Below are experts of layer 3 (counted from 0) of a mixture-of-experts language model. Rows are named router (the router's row for the expert), gate (a neuron's input weights, with its number), up (a neuron's input weights, with its number), down (a neuron's output weights, with its number) and show model dimensions 96-191. Each number is 500 + 40 x the weight over its row's rms, rounded and kept within 0 to 999. Numbers have three digits each.
Before each expert's rows: "comes after" lists some tokens at least twice as common just before its tokens as in all text. This comes from a sample of Wikipedia text that the model never trained on. Tokens count by the router's weight.

# expert 0
comes after: " |", " K", " H", " M", " N", " T"
router:537526500537467477402455511528519499523527478510517536489504482517537508466495585489524462480503477494498524497574567531450483540407581576491491485459464429487503540489476488496517542535429523473472439460512508547496516485425539520546439562514478508474499439516570522499493508524483463504
gate6:546490499476523524431496427435556514542511508534504539508484453609493501514454502351507477489582456597548505415563498486477475533477473502472551489566428474430492474496571414444526493572509528446541467541501524526449535443549429438480520534506524494433445520512453518570501519519526502508
up6:472413503557523482445513421523442437494463519491522522583504449511473544437542480531495482534544503544511516411512427469491500514536585563489507541481468505531464442484514411398563498514499575491536513530485425512496538486542519432508503510468501510488553540478435545513496510489555468540
down6:469548517461527520459550532466559541435477494507460493483509441494483489503515532522542512512441509483526586518503527469464549459518445484447487494515538417446564528529545527559421459497524520475447512431580509471425461535528504468498465474498518439514503489559562517556459414428511481478
gate7:479502484563515535451464522566474538573425401514507544419552519462492426443530499542494544524438542499472459568485547556529440554401513515455474492463535506501509564529503498481502531524527526489527470461493494514434511457459471484531485483483538534502552543525564521541518459494512470484
up7:519490435487503537451519451490483514494563548499536470558524482604434543484485540487547501575517478523573515420456450439484457430524494477520483443507477456522480517491536611551446409524517503424484540507439475459575461497542519575484493514520486473517561501509507513503498530471495452471
down7:525547448546499518487395510508509542443429489512560513520512542476491560482539479528517529502496494552494491573455462509498479492498532540468519506430487436519504491483535527414520456479498524522494491513532495553523521544487458519569541533540468499494527535435548472476551457458548469418
gate8:525520474547513532452545560451491484528474514488444489454523499547474493519530491502578448490520475450524417496467508545527480510499496464544500451484511441483559519509472548491592467522569483511458512456456516492578468539495460488465454509493593546473528505486515417459390568476467517470
up8:539488561536468514473522549479429495532540520487462544465511523468391480530475384549481553444469468511514464449568530548480431536563495380467541416478456496466546490508481481561517528513504525633499470542462455461501467539486541520524487518468556558535520530450562464452441505485545495420
down8:479496423500554557533490559469519523453422480438484569494489501478469539481445447438501484442499428441463460488501468487481447583490502529512541511425447522489529459483427518532563477500521487560502580534572458512411493471456479485453477501532496449457431517463505442531521492458473504533
gate9:497501470491542463463505542537542443472453563529511439516496439512470477555421512484486579469509447518547544461434546561528553475466513526481535491463526507519564569478548596504469452462467448537507531504494484508499429513544507519463497462487454492469519418447471534492538570483459442515
up9:570572497489520502483516511518541527506530549560449458466510504530418498471459488454539499506520462571525522492479431519468421495449501449477463426500456521481512511558537562533469452582557517529596472538490474467482520494498444587548565456468494495527514587487567510533472524489385534463
down9:549452516484557556499487533478542488425538483492541480502491529503494515481534492503458511527486484519514377456483478542537483455497505607529512577441553453482513423510502560469507517453394461525448512537500488539486524537456491535581453482492501501460566507546474494486535509490592524494
gate10:527547565512604576514489535422491496485450525542568470451486513466504494483480497538543532444521495494460519467501421469506472510406508511520475500389494486515563500400488507530540505475504510456504475490464512519565577556503475440505454484536515509463456478438512488547493538534482486481
up10:557568545534518486534515453554478534524513439497584543517526549490549524493512529505529517497449523455543509501459475490564500462484472537587535472571494541488506508552451527388535415444524603445527479496523468515587501493480512535456436509470504507535538479473525546506500490497530450492
down10:518491568475468407501488543488492506546577519461454515508501491463539587526420526484482472471528470549527523506486448472521566474524534495509542566532524520514474555496420544572480533516511492512440455485592485507486529514479436452450529496575466507490501404527529466490563489475482415513
gate11:451503526401468432506533425538562535561479490440574471596489463522478520561440486569544441497451463532412528523484477489502548523540518443473509542467569482584487533438539472457537521467515562506518500516559442494506532505482533452492496477565462434442495484460443490459471494539485533506
up11:418460500531508536547531520512524468462471557487516570479603412497450488440598516493539443459437485397532500475552420523499445513545504524527439496532494540492527476521500530446443500550510452519496443567447493503515533482512508493471512520470510458491519475502513458493539475487543505467
down11:512485594543455594477485515480458570468440489526501482569511507518488461493514433567495435576507493495552454460505459455561478417468544531624423507537508482479527511488542518526492499459456469485484526463458525566503504567500515595447606476479504485518574513480471456488524473488489443499
gate12:548421556512442438451499470434517513522556550524493513508517514474535501540497499494498548497483488415490487573509574452451512560521543514564502497502551501448542519508531461513511512563548453521515483441504475474541491482448540514502470479540404511462482515504501574495519575448492507443
up12:474471523503580505519569511490520495499499475517525519576556500475479453516510472548540504556564434581523437450490503480529551527537456522513527502537419480515450519470516510471496478511520406481504460552559483566563479489492487520498423456480543424536415449454520593528445535557566505512
down12:459552496549433528538551493454442513465431523448459471471515516496543528529515523546575507521487529449539480468529598617563490497455475444528492543425553514423469521497506539520454507459519408513515523513487498478503492480554444485534445405445540494505505507423547457480513508536536446477
gate13:513481404468542430485508516472519545542471532449501566478495516436526500494520506448533503509492557470490496521555476530467409504519543638516529516547486495544524487540527514534440508510507584417489522460506444532499491500534465441495491462543463473589509524584482523491531527531462521518
up13:494528438560547526511561470490447500488468458476500546525541486478465510441489480436492547522535501524616477501484475488518482498475520501612558516486461509482474518491509554534538437463561525467511491423487513548522517493500525429524471541507491473532454535498429555513486499485561520443
down13:456492433614552429562464519519416533514517378484392516419581519446500492430498477530513536513489538543491502514546506506459464507536515544458493445580443518500504504569432404468535517513518526576568422493541514462520478473518567501477483553477536507434559568506480552517498509463511526532
gate14:469498436493515564521512520439478526521483417444567470517479502487521508458462528511423540407500489460497509477503518491446510543397493496517450503480519486521557506567440473385467480509541502533475485576517522485529504507560483471463458506522520471479514488442502601514505489511482398469
up14:446485482424496457521534537467431507496444511520470541499451503512446474515482470478495495561503504464507472463486536414511453453539557468514471541544477531488506511429483455454565463475543508543516533421468433584502524540486511486510549458512531457431525586489471563495442435444495442524
down14:531493516611452518463471529508481476485547489473559461542476521516481386489488553517515508426552433473508407530485444524487473442442513522547465472520549470463551569586503530517411566458541546401410485480490522472447454514444603447446528508505451507532508498545512603484533522538508577552
gate15:563574557521484482477472519535470500468561464508472522528490569518557590475484541535538524532512521442575457537465479552478515509454447515442474499465474487460611490421480577510462440486455522468527525515549555595440474535518597523528477463522496559501540455530479416546512501459463495515
up15:440535501498399523520547468520439413526538529503431512516534471501496536487465486562495602489522551473477521518553473486511508514464543500556475551479516564525524503469530473546544552444505468530479537489560506525445469546495532449498436441484480536494454448566466485497452492518522512500
down15:549480442511520494519461518492491593545510580532503535543494410532512488465469508501511469439535504527469431506417566522498490566510535472521508546483459502519472526560475456479499536489465530527493531496508438416498489428512487456481454514498509525494490447476530521506443426480529477486
gate16:515460514522520522512533571416554559515607512533509503436531461488436549446521505523494435474440478475459505516541487528487411487502457601518512428484428501502552492563526557584511475576550487534503477504517505521519574438481544521470503530571502497524441573421557504489463518422560518459
up16:487497480523492486503518501495467449491541526517507534500490558541482415537484429465540559468548482529492461532450505542511419538505505516534381479524455494457506504568443515458506574493533531496580501493532494475541498522523434453474497488470548483502496459490507462513492478589432540458
down16:527591504511507538541492507462440537516494449493505596471521485516487488484474543569504473522494507515444480526508521468485508510504486556511440484525524467538501581564502554442459462469448512473396498598504460480486467497534469557507490480500481441471517426466518547505497481540476520508

# expert 6
comes after: "0", "3", "6", "4", "5", "7"
router:529474544541459490398404496620465475519516473459503528492496456541528507425463504524576527512493465500485534482480556593457428416422522508468438505504502396510561529495466518478456518506444561491495477517473459514469545425503523455469453518529502447513534474483525465521462467557474467555
gate24:442516510500444510575481505512472555523543422459498484548519622506567453465508528512484613442481519540458559521437506494458455516439438509538407479448428513519456480466462474551473521511533480417496430510500545585502524458432524471440503572510528550475480476483507538498485437531444553496
up24:431532423574447494485515539494500529503482514461479480417540447496531489472557546435534459504500519379482539564517519434476484486495514504510523534494438526475513628535539507526469482416454476619564462508545509452386480453573508489537476531541490468509491475504496441445471497489578482519
down24:487464503484515441488570486491471498491504499495469507461511562484533420456468487495476563471512519515522443498518526452511461484468579573526569482568465457554562561459515422460496455470475409516487540528463496464554465515497493524533497489527558482515522460497493537590470512504547442568
gate25:544449580559527543468517520511499570540551453381532482495556477473555503572413482513506474514534434560510490527463507551449497468494531468489455508514534506486477495491514480525439466463488528489472564499511436458595460481435531575475540455518414513462546462476583484495529502499554536517
up25:482552499483556481521474418523530451541391466516486486463455518470544473452482485496470427486519464491484472535438445504504464487471482498542519572456563504516446540457468447345527571499462497530574429463531547542499484471505480561580493517448581555463497455458484433523539541486570435461
down25:494554464483480521466462478500565521522476526542539506546555509529537506471524531539475491502490499514545520497542577484463492522503471529517496559453592472537553531478482574470522581504516482558500513502458463454601528515430495506588490456497495470491495532529494473483500537522480497542
gate26:496549491564530456420525472497482548494421461498498566474522524446497493491501453565524517521529447460541487539526455444409451420563498492531545483517517455532507543465491527449509449545579495477499477530429492450456506404538473399489482557573518474445517568517426574477480513506533442413
up26:524485529432509602503444579499600459486492513499498390474509452510514481553566505540510415496408521445516481535520553571551533610448485479580543519412472524464515523498572468455471542470469525464475533448558536511471458561498508611509478459463466545539489471479479411474571479495470461432
down26:507488537497515581430430459434506493538465497484419548461490529482554470517493514496468461552477481486432453468459531468456520517491543547520536534583452473472500491456500543480500387485456426474527493545555447548572481558469508551497473467549480522437486443482568528484482508476514544473
gate27:460537492522557487524595499559450472510584481563529515430506465464471493549515459522523531534529478527495506482509488443493540506550577517508518479488452478497454454578448531494452524426524484451374433446494551499500507475529516432519485534507492577563482440490460485503535529493523509507
up27:476510465539466522462421510446547520550467406540524481522514526410560504462544489503436499525538507557452504484435522456515450504425569509556498489539505477535573537474457500482490538543533478505587491543562535418518498524566494470443549447528480541443402521501487525511586505525542493484
down27:448549521436471505498475586514410571490476522515516585548533461479472458446475517485554559568511587465463497534498424476534495530493461470439533493462445516603506553496459449596521529488565506456535463510572461396486558477506497525502505486532489525488443405496531493518430459533520455471
gate28:450504608525455457508523541506515520522585451457462524525475561434491503515489479543558493477531471511437541466508509526516435434525525514520464474545461435561472488549508534541478510560552542503566431486477567487468513469495512456542491574615577503486471580509493516499405520542489488487
up28:471418529559513533470502528533468522448526545510530476496503461509511488413420581535501548459490489516475464530527435521522464400457499529502410490510530495546498483494464500513572509514513461547520531601539457510502481531482421490476474505576516515491554551514571444462493451511460482496
down28:551535513498460459477509521471541543474512463473540413472511490506452424472484543532413535493446403595510495519499516565472453536479444476521485488580411449428478483497509461471550462488563483513479478431427541495522522527439487480502452569484530499482532531441490502552435473579568530504
gate29:467531491533492514503450521466459499409521463578472490499513527543501502488485469498471517526538533485469434508488528567443508409444549474527473535475516498513495479480481543481493581498492539519558446477473450508551535563506436542487514527522506538452450459445572531538496457517510508593
up29:437463514463518503437501517442433482526485555509487502478527510448497511458458486486511459462515450555569561573477470505436492538428524535556431434524482511438533553510474454532528484523468530540479452486498513530611516541473534491538502461509498492513559539530493476561416451527468539495
down29:479430506476562534465537493513457476490473481542465492483556577566540454510564494513521466475510472517532562520502511479531481488487510520602536508501477509468435466465510494520492569508513515569561457512549480461506578523535506457436487565529501430467474497497457583515480517493495483518
gate30:554434504432532528451443506490487505519473522444495481464561486591439579413502484493494481515496463492542595522475452569510469575484505608520426497497465463512489517493485520513524514571498552439494544550496445523456492561425468545621562522537471560512509489540567479447494474514513517507
up30:482527561587494521515455503529501491489470452493401521507530508459526552530390559451547489517468424580413507494422540409499567437537498471493525551493485486556479526526498534499505477483512549554555443497500502546520533400498517489532524562501515478468461430439432478523467555416524518523
down30:488429481515449446521518518442505498486483447444503483549513470464511503451466479473539470529470502483517526517559494540571598478489513521495507519440505518544414506455528371573488591559469503475478482465543515528503454426493529504447504430606523468478399526522513570480571527543458497515
gate31:470517504494475503455441496483507562502531485492489466579540510496486565511505460434491486489489567479580548475528542535457501428560534500499468477479592464506525506650498614533401536417514507502478497539509459424456524464532464481495478524560521468464581468457473564512479485474492552535
up31:560511498463495493515447512486556471454539494504474590440519490479508476541406449472532444443502481518518438550604513586467520456481477525537461475491573457477514522484461510482470482534491546515510560579541445447563489520488502510458503499558483485504491536530462425476538547524545566540
down31:506484485566553592544432519462490431495454495529509435495403484476491417456478659540503449485456521511451572436516505388477485567548478505454433500448476493515446494531498606540467529468469505491503526498492500474457455470414501523462552508453473547444476513533529506544481526555514500510
gate32:466479422507442483405477571465445524548470550442470520522527536481514448493500485552502460449420557576369501538522454538510427510427480509455458552491537534477459509441506378557493493504468456445468465497491425464540498548441599473469449526544421510527498481622436497547485530537469531456
up32:528490503499480507444482517610484527532451514511503522521394439483472449547474522598447453600515507443466518520437499521454550532574480544510472536507474525579496513485518554539484539524487488479529568531516496460547474512457495488502490434461429412492506449491497440480539651574438509448
down32:535459539487473524461401499534514505521485410465553555584498486489422498523534548479545417486498484493527544483550489509487518509547526443449513515426481419567435501499493589543404466556492487522458537488510489428485474504479503472507507554476473503429571462517504509418492454510520450442
gate33:518596453521415472451491481505360505591551572506434477528572527483561491443527571490551493402506522485488538510502518499458510466455572464478442479495525439553531515528470596508476471481476456441494514547513498431594484506489552584443488475542439445520526466501551524510513510461389537504
up33:514509495454521427563430458483543425509487554551539491545448535537480515533503509526534531505471517518489486524486555521498522461545493520490525478461440445424425567608515486519451531458397579512467523576412529558469459445431501542509540476516511464480442518456483467453459472519534444511
down33:503489428459491516528545491507615485505534525506467553499480521467449517601578463527501557495510537457498524458475492522519480468485530509583526487490590523447550511548530539515443422414460475473470487502453507516455479522489494500465428441466463552572515465421486486485494537580491460446
gate34:452526451484512494521548504516502519525541503463525551558592542506541521607489461488559510447519482478500546505537511514503495494531524455541550491453483546527577605545492449549521466518466582471437574476511451526491522368466513498451480480452530565561523489438560538552496445473525546521
up34:510571521525507451553455450469509485507502501521486531512414502462473537379515463528484536534437448545549530436497445526442483482565502483516472505570455480478516565491511489455501522493525424507512431522479519547517493574551487463439517497492486502448524466530544517442535510547477544439
down34:495453577482579428483553507497420486551607476477513504545494557472490456499455497575529532497438472527594534579430451522529489454496537513547467560501484464448514528484549507542481477530509544528520513532545480511499496438531451496492532470401466477543496479559488477531511432531470466515

# expert 3
comes after: " the", "9", " of", " in", "8", " |\n"
router:517472526535453443518456536539560481516512572543492523443491527564516591478466589522532519527476482491468536481516577520482458468475536562548462444550456434532544517519461495527445541430452542468449484503432560521522531448548542549441475512509520510447492442453528447505510479502478478544
gate6:463523540445489403562506547508502548441465530539434478523539464493539580526478581520526524494443515566574588505478528549523432488480553496446467432482523498485509461450535460476475450454480513459560473497408589526538591509468544557443474538490484505467531496444495540525501473505394476496
up6:489494552531478514499499509504559504542455481542511505558549523457541516513535507550535494601525526500505512508540477469571485539498525486465492476477522458515484555568567560445443483532543502544495548553534519562460494480498593454478447529478487541524492507498458519429507488493548513592
down6:586521523499531449480506581438493464517484542494523511407485506524465554525473605414510503545490489487538522488530578493465508486491507521519534445496499507479550482499522500464458493547570502535494496501496511517509477524506446505480494485433450462527528394522542509502485440505485517514
gate7:484523595549512474515561578533546516516498534473537494522519463438473566411438574456547507428511507495492509530520512530427496503507573508520444543490533543553483437500530457514490522491514522515456502484477545525463517505635507478460600501436495481536516523516507429524487516496450518566
up7:510524434422462436516463439413481450479514510446481467525426526489496509603493462561498501538451515513521489358513463515542582503479393497459544489448432488466571545488484483551548530528449493536571502520507477470478445491478461575499409469501511477502476473504507524534461500527477553487
down7:515569490478471503483496558517441553446492467568577544468508542506478510636554543473525497533569526460452519476542458462471511466535479548480482497414458442442522604394534462508476466459503592521506514515537470466535513508446478556484470478511536438443501444444519492478480542512549557474
gate8:522476405535501487496435476472514508555498522457495495429549543542515520460511503505492494547539503484539523504545469546487516446498428419598495494518491540489524456415464490504576612537463488495523459491460499568493520504503470493484512500449553512445426523548535556496424530515480463525
up8:560487499517501570530451541430485460568478535450495447500484465446597542437512530493500486439546484519459498549517571509506559496544538447529511442498546519450507531477492520522501529488517426490512534462478481512429559552532423516501567496486543616437430535427526496508530544542539492506
down8:480517492554492521465418543516585462563511441454471527455483448481515507469519538460499552515568487491489512497485457506506516527550453551538524608460509477550508501437543557504418472432465528429499446523454511435486456535518510557498487487542471521503497439503489524536477486554493523515
gate9:486488573424475576498475503487483482544583513493500574510432465521536542448487527533536499472516510500549465470482482532433498555429551415575526504532467474523484471479555477439502455485540451544496443538542477505516524472504455475490480535526640458484498501539533530458532497499536507500
up9:551530592483544578489483565543463508563465479450504464496439457508446557528472519525547573593565540545437449563486503549517588520518482614465494561502540495516425523500441552436478434503490514497485507452500471461539458565484572499545509482488533478463503495507557424551476511474587590506
down9:479540479488509505575496498509476492510521616547460599466495465520531565550519469492481539460511593490500514574545540510457508493497520578549495490528451520480465514577504506437513449429478540520456529568465433480519483439508499561501538462525571449519497503528560499498518506458537466473
gate10:497569522501479472458566577508525496512527578504402500484535470549427595556471608456551493495512489491483494523545558517521495473487475470446511508510462509441507543504512549532445446541468480478509459603422497479476488500462484505511497470509440492548578440464522375464476446488499513533
up10:506550409534476469517529526512535474488443448513481411459526445495522447508442582505503495488475442569461500522505512533466435518473533474412467539437490479444488561529472486551506575571509477496465448515465480491438492515492491506543515572498473463506446532458504468448518499465445470561
down10:443546538525505486499424495547504491530472552462565472460517437464489477450473518493529467503556546510516459500455459499546544548489613451534499446448472462525468484519490508434519536536503441496483494452500514532510599516449533427471503488554518537464522506525538562462491560491495561468
gate11:434500507451491555495536507595502515455458470500480541551553457544472541433503553537536546492424480506507480487470481480500562479533489466496520524583540498497446501513490511484548477462455531572487514542554461513572483552551479468468577450484442478549408551433516502552565565520527515547
up11:502420459475481550491539470477538535520443498455467473516525489488441537526474512545482506441456531499553483429564482527521461543489454568518449553494444475534499479509530499529431498444435528502507554568574484535468537497496514496521508524535512446443559509414494466430511496468502512543
down11:566493523470577469476531506446594487440508529492466487472470456501521498509510518457586456448456498492486442527504487502534547487522568475499501499486508556489519437447493513587433518502498461552492560465509500533466551507479486543540455496517464454498516490458511494520564478538491494482
gate12:516522560499528522526535499623518488487526515494440471402484525570565511477504505487509501447505449491486455504477567543424441492534513460507506518530566466513482545511465434522515507482507616535421446479511512465508432559555466502473482554566535464463461449606538429497441522505486426484
up12:506456459463485563500523503496521525520428520552470455483513490526525498502495560483554449486510532481486481534434483443445518610546485494581566567497507500427447439527504570513485407460470469514441548459367502499545485501422465479534541503565477507492530444519487443508526550492567466415
down12:473466494532493425467540478439447477512486474483444478532518512483566480498551479513501470536541499451491492425539502560590487492515577496450497527544517504521511432536527482445498470539528507469485428501484486463472497457539564499508470420482481408477561531498439508537554452542473481463
gate13:477491558511545369483536560507516547448537545547543584442481571493510491621525472519473516503459494495523439459520513474477522504455460542596515509476516524429506464437473448528496504454488440472441522465538424521548480494503480490524579491531488499486514569580500491500495487520536472541
up13:529518519443488490506586569477429512558531554524429497474493512519515523480582429493526549517486515482454494518563442488523490536459475533488531514431460555464478512442487398561512537524469492410483532513484466475522460486484451484481504583485546513462576470534474514412536458547468477486
down13:577484435475469547456477505519489477476454513563475430485483482534510496464445556438556519489445522511454427471540485629509420481452538511512494498567530510494535529457565527459461423473467549443495519490468502493511503549509491508425470531519504530501528574449577474395502463513514512420
gate14:528536468507410433500496502515430540485462464557522517503444420522520495517520472484501512524560507496529446555470447501524498472542513440448435524551528499575550455486501530446495525509534377535519526561538546510442517488595486545534538475528472518428531491552516531545441506463452470469
up14:517521488534488438439496492540499517487508537515509439468425474505585449514493512498544470514473496472530467520499482519497437523473500538430388484530515481483506460432509544519533625558524452499495553499535514486475466454528516562435514569441484508500541466591468457488467485527544488455
down14:435507514482459489478441477550498555539456590525540543511524494560556498525535545516513505488520519463429463533523490435495513563493501494566533559494531533451423537497456512439528456404480462540507444478468433514522506481431467457498490527467557583435580512501486521442512511499522499559
gate15:479536495510484556496490414540584504431504487467510426544563517489496517497443469509518468441446411512511476493477527511481478485513505474495525504514468516456452506539457405463433575460534513491436383492541472498550512493534472458552509524454492484553423536526443514481481513513419497510
up15:497572478519475507488491450514485500443543523488551511516495503507443495465421505423537489541493503529537575450459465524520553510520510485496530508469492513447504620492432513469449582501528481470516403470498474555539460468508550527558559495587486424507485473472410471425473506571436441527
down15:480582541478515432488623551514483537506488482509460511552585481492486476495458501472532547484502445450511565523499535414448520526484501488453470535479517618451507566509419438548437543517466458496482471511529474481463436493486518495517556523535383496494520500524549431518493430570475459548
gate16:451466452536471453530541529541491478523428463453468482439446521567464489487441472541519531499427480533519410464478564535544474482559570453453429547496483537490419479499498541518512479498499578509498526475573463560521501562428457482532512521425481575630479533457496468450478485585562506565
up16:521528466489479474478492467485465492532482439441503449473464485474498440439458575522573556505501534528508513476472521545570518518450414488448452532520571493518468567485480562524450526449497603509528556527500461487471491484564508462500453574496541518467454567495530496557460497489550499442
down16:549455465528535543444495473492432511511491487485417473457505495501557476522518437514512570493504503390511534522488473494464505469563498496480482503521490504478461506542550448529538496500543506570525493459448483519501490458496469529499451527543534493437524500560467478484491498510497440454

# expert 5
comes after: " ", "1", "2", " F", " B", " P"
router:514499465496474467491470530538547502525540530539483521488477433504528529480470561472573512555433504458450524470526503547474438433491512585484468463514428449494530546460447483529543517470406513498468498514451486527477515509522540484510460533546466551477461478491479463545506589541533471510
gate6:515459468509508538525526503459528499490455469461478467392506546540439501502478547450546443496508555532470518581582579500473495500526528532559476486524523499513563511510594475473437463391440453563519588576500406541542531471559379509484457445532483505563414561535552462499472577461482465487
up6:493535514495443462510502507500503453524481500552503422570462436460565516511468520507529534530535464468519491488461414471537474451454441474489513449465545483498410494499445509532516538485533488504481469443495602476508444498441591556563513545463541557474563485479485565467474503462488562528
down6:514515464495552459441478518514586489531511450509528499508547470502535498499436499451558528435514443472512503506415545503542509477513489456473490508519490446481497530511537454473486502611523572510475544445459558489470484523547571487529469530520469562513482510472600466516512537544490470505
gate7:530503500436523484498488486564511515514487495540552513483479486522529492469524528539542434614507486503515478586533514490442396493537538549486424432478497525521516526487587486559537474505510510499439446513470474495497522576451539530555514549496520544492447515530429463540470486468551515450
up7:481456456448497459500540457506481538474505495552604412472553538442538501471520499538525439541504459453543457578539447493466469463524473559516439485501544537459458478434629448477538466469505473530514472531549504541550534610521508533585479472547467510556500497554434510557466508482543491524
down7:564508515459463522498474511456513516465551520534503477584553446521429485442469459508457492454531505534464399563505576526546467518514451518516528362522479540566474507479460493546517543493534494497432494445474511472523589530510495476532438497400475450537450467548515535497519492517452520506
gate8:470489453542532500506452510456489486467571538514510464487485443515552519569489479574500520469426509471509525530485453450473527480510516433500466510399448497486501487592415489484515497418497487500464516494480502518563546427531477529427531542522618516505447543563501450512524516517468549506
up8:463492533481457524428534461493494541511477546571505440499514423469486405460451551525444512506517440468489468541473620544445552515519499479480496511516523469551498535473435583446481597462501530482471476528518554488508553550533526605562461515441509510466570500510585455581496525501553561512
down8:524449539564449534512529443489491447522411454564488430484531530452465475534450486493492583469546538490555475538499471524562521494458481536470457491558496408456513529507513564445465528461576497446453464503538522498604429519534561512548474509593496533460532463473525553501519582508565510510
gate9:492547491491547461424522468500558497554452537475587517474394495514599490500519548469453496521400418458463529467543522487495499451564531511444466410504435502518450525500501483462489533432461411451467460565467505480484511519509479557495534530567356485517497483479433566540507452529527495531
up9:450553497521474456492470438437414521535531475489555539523469562506531516500498531550520511578519576501503458511518526481490574534493449534556523535439413517493475477521491503509553469467540569536494441566487540511484471455484507481442497544484555531514520482519515508477483452502411514521
down9:488446510552568405514493564501456536497546505455575443472510446560439525521479511451548445510507457526479514542503547516478531513443487450484446510485514470482465511541492409583486459463464487511521453515544562504448466495438495512443470537540580525517431565439437483474459450522553585452
gate10:509503531520494515494503422476535530508422478561460464543540397556475563548486516499534456523551568430454473515491481602563539460559552493511439465523503492529557491515480454427522633504506480440415517501525507515513550519513500487493506448548497516490480505527483527449466522554495501490
up10:549499531476460500482554544500484498543511482491518530517475523460468510514513441559474528456500455515519473486485557420447497483473477465473509498585484542445499510535505609530458420447498508487526508494493523465549529474461505436497523507561502506517457577551495533561569517525483488544
down10:561525458552596432535520526480492508501576462480491530458496504488486497429510580544529527541515530442577513501482495568444488543477522445516492483484435467512522461484526528481543501504490566547487487501531495482500456447504546521515496482491579472485461504464480495512505462473517556551
gate11:506494504505483455440430481469461509498478503545543534493501492458465462530440479499470516465495547387521539480549484562589536426474557468498524463529495494508561459475568503531509495451546492527507548498434576521499461507499523500410461411525507556452437479499518476486531525562487492523
up11:559493480506517487534488524483522505560533407450513504536436487555495518426502561503489477516417481538535441518495522497487566549548428513482449514423498501535537564499527526524498513521525576536474471508509426481481484485552528462558537578495488503478516474558468515553509488484473520445
down11:477464559504520451524532534449572482495495550512488465450437506494474422482542588527533487455516511510537521481480506514527484570465464528415523509538524460542501595568453506487506484504490511531508450507519586493517545487515489489472488405491496506546503552472555509501471485490502514537
gate12:588481506556443545502444524488401484552505512451476493521541521517439457484482483530472523492577581481492467554522507486536558573569509465511524591477502513481563525495464434437510555515492503502427437495456502514551520466459546531444504566486485483466469523524457561459489467505599531510
up12:544530516474508426481515612495510551454473564469457558470518474481560464536453493558493527498419495395468503517476512542532436491512475562546443540565481495517486446492525459451508393478544511471553480572517531490475525511486502564545504512525530474439490510441511484477453577487503510458
down12:482477607460444575489508451449461500470464542513501511560537492569481460428403499559493532427496532524425490491504487531559539519506447375491530435516473530551494528516533557515485485415452562498553506488475493459441445512549514487432465555529483467546529498528510415562420511514462486481
gate13:485474537506522497567496510514483515502608595461463522564486514479446515473468529398457550441424477525487528481580518547446437601451468536527576485480466510445512481505498524459480432543478554562506492524547563505532484472435499515455541479523538517478520510504553478456529485558524432489
up13:470504492573498526453511532496587481441519461506502499469507549512517570407542449500506488504467509485489521564501511467495491463484546495532483480424490541419493545504619536555575434567444529512577487500504545527470516438472510446484493524497511538540547556481540486492518511545475560409
down13:502522525466566544512469445559583501526487461598462527580504531528515529587474495505513502501467498509487553481506498509540506486506510504477511479526458501411434439473562563498411453486498454471479496492504511519469434527433528519553482475508487483515463564519477544489458427505501422488
gate14:487446418468497519500472469560499491598432557518501526445403488568461550451590535512508524525442476529486515521474455459509596438519476550464507499464436525498493522421515465514545542465506488445518516443470481496515527443539535503479563430507581468549468499418469465563516465506505463556
up14:496544498527480470514484495485475501487500501473458524452537400502538465537572591462524520488513532553461503522490491425532584515498533536499546547446519462587473545486465462422515506526470401482454534470490526525548542453469408525437506497524507463485554535521495539598491510509480476523
down14:495465545512451483498510466491486435498481496498433496464457551461491529465537463512474489455541543527488474468499504472439462458451565481520459532458456511547497574475580507516485466509519462531447511488504522439528459475488524466509519498445534474506493478492563467566474447394513486555
gate15:504591514401445464490416507521496484503476590434520468382476472493459449564544477513497498469484522540450532496489514468353500451510496543493545545489508509519455530539447520521540501526557519545585486486427481463566518473542540528491491458545478466506430576499547478520536513609522468508
up15:534432481510534547516466501468513457509532443597440567581446489496511520500469517539485459596443453547512494547440558566559467524527485485506481564494505486467438510469526461513431472466548457516477455516546467516480502526486536507492497501491518479482509460466532541523634455421500587434
down15:477500456555535487479522483470470576440461477527498576506427476621508468474518518480547525525500442461474493480532468520474501464534501539518520541488466434533487548462502517407436480529538524525485547516500500488526528544436568465490496515446547495511448431477567510485470491548467503501
gate16:523480458534493486479493439515500526532472550465446540493530493503541580532566542513520538500452476458469524544564507532429516434502535500494468513478493496471422455556512467524524404551479528458392577448486449440532521489481501530397521509461448465452594532511433439555500506415507466451
up16:502455496475539515514505553497529488511513497463488510484522466502530436520457528505561435484463457527470542529513574497572477514528452481471493531494538495496507466513511439498499480510546423434406508466507519564523536558461542498384478534468556501485439483435542470375457446505515476484
down16:475462444497481514499527512544503496542485495486465527538475578552475548547496527512526410451483493497509481470522532513571503467479501455511500488548510521588491421471420536547543534444422465506551433475481603464634447463465584529494485448491508557469479462480514558516485443546436505550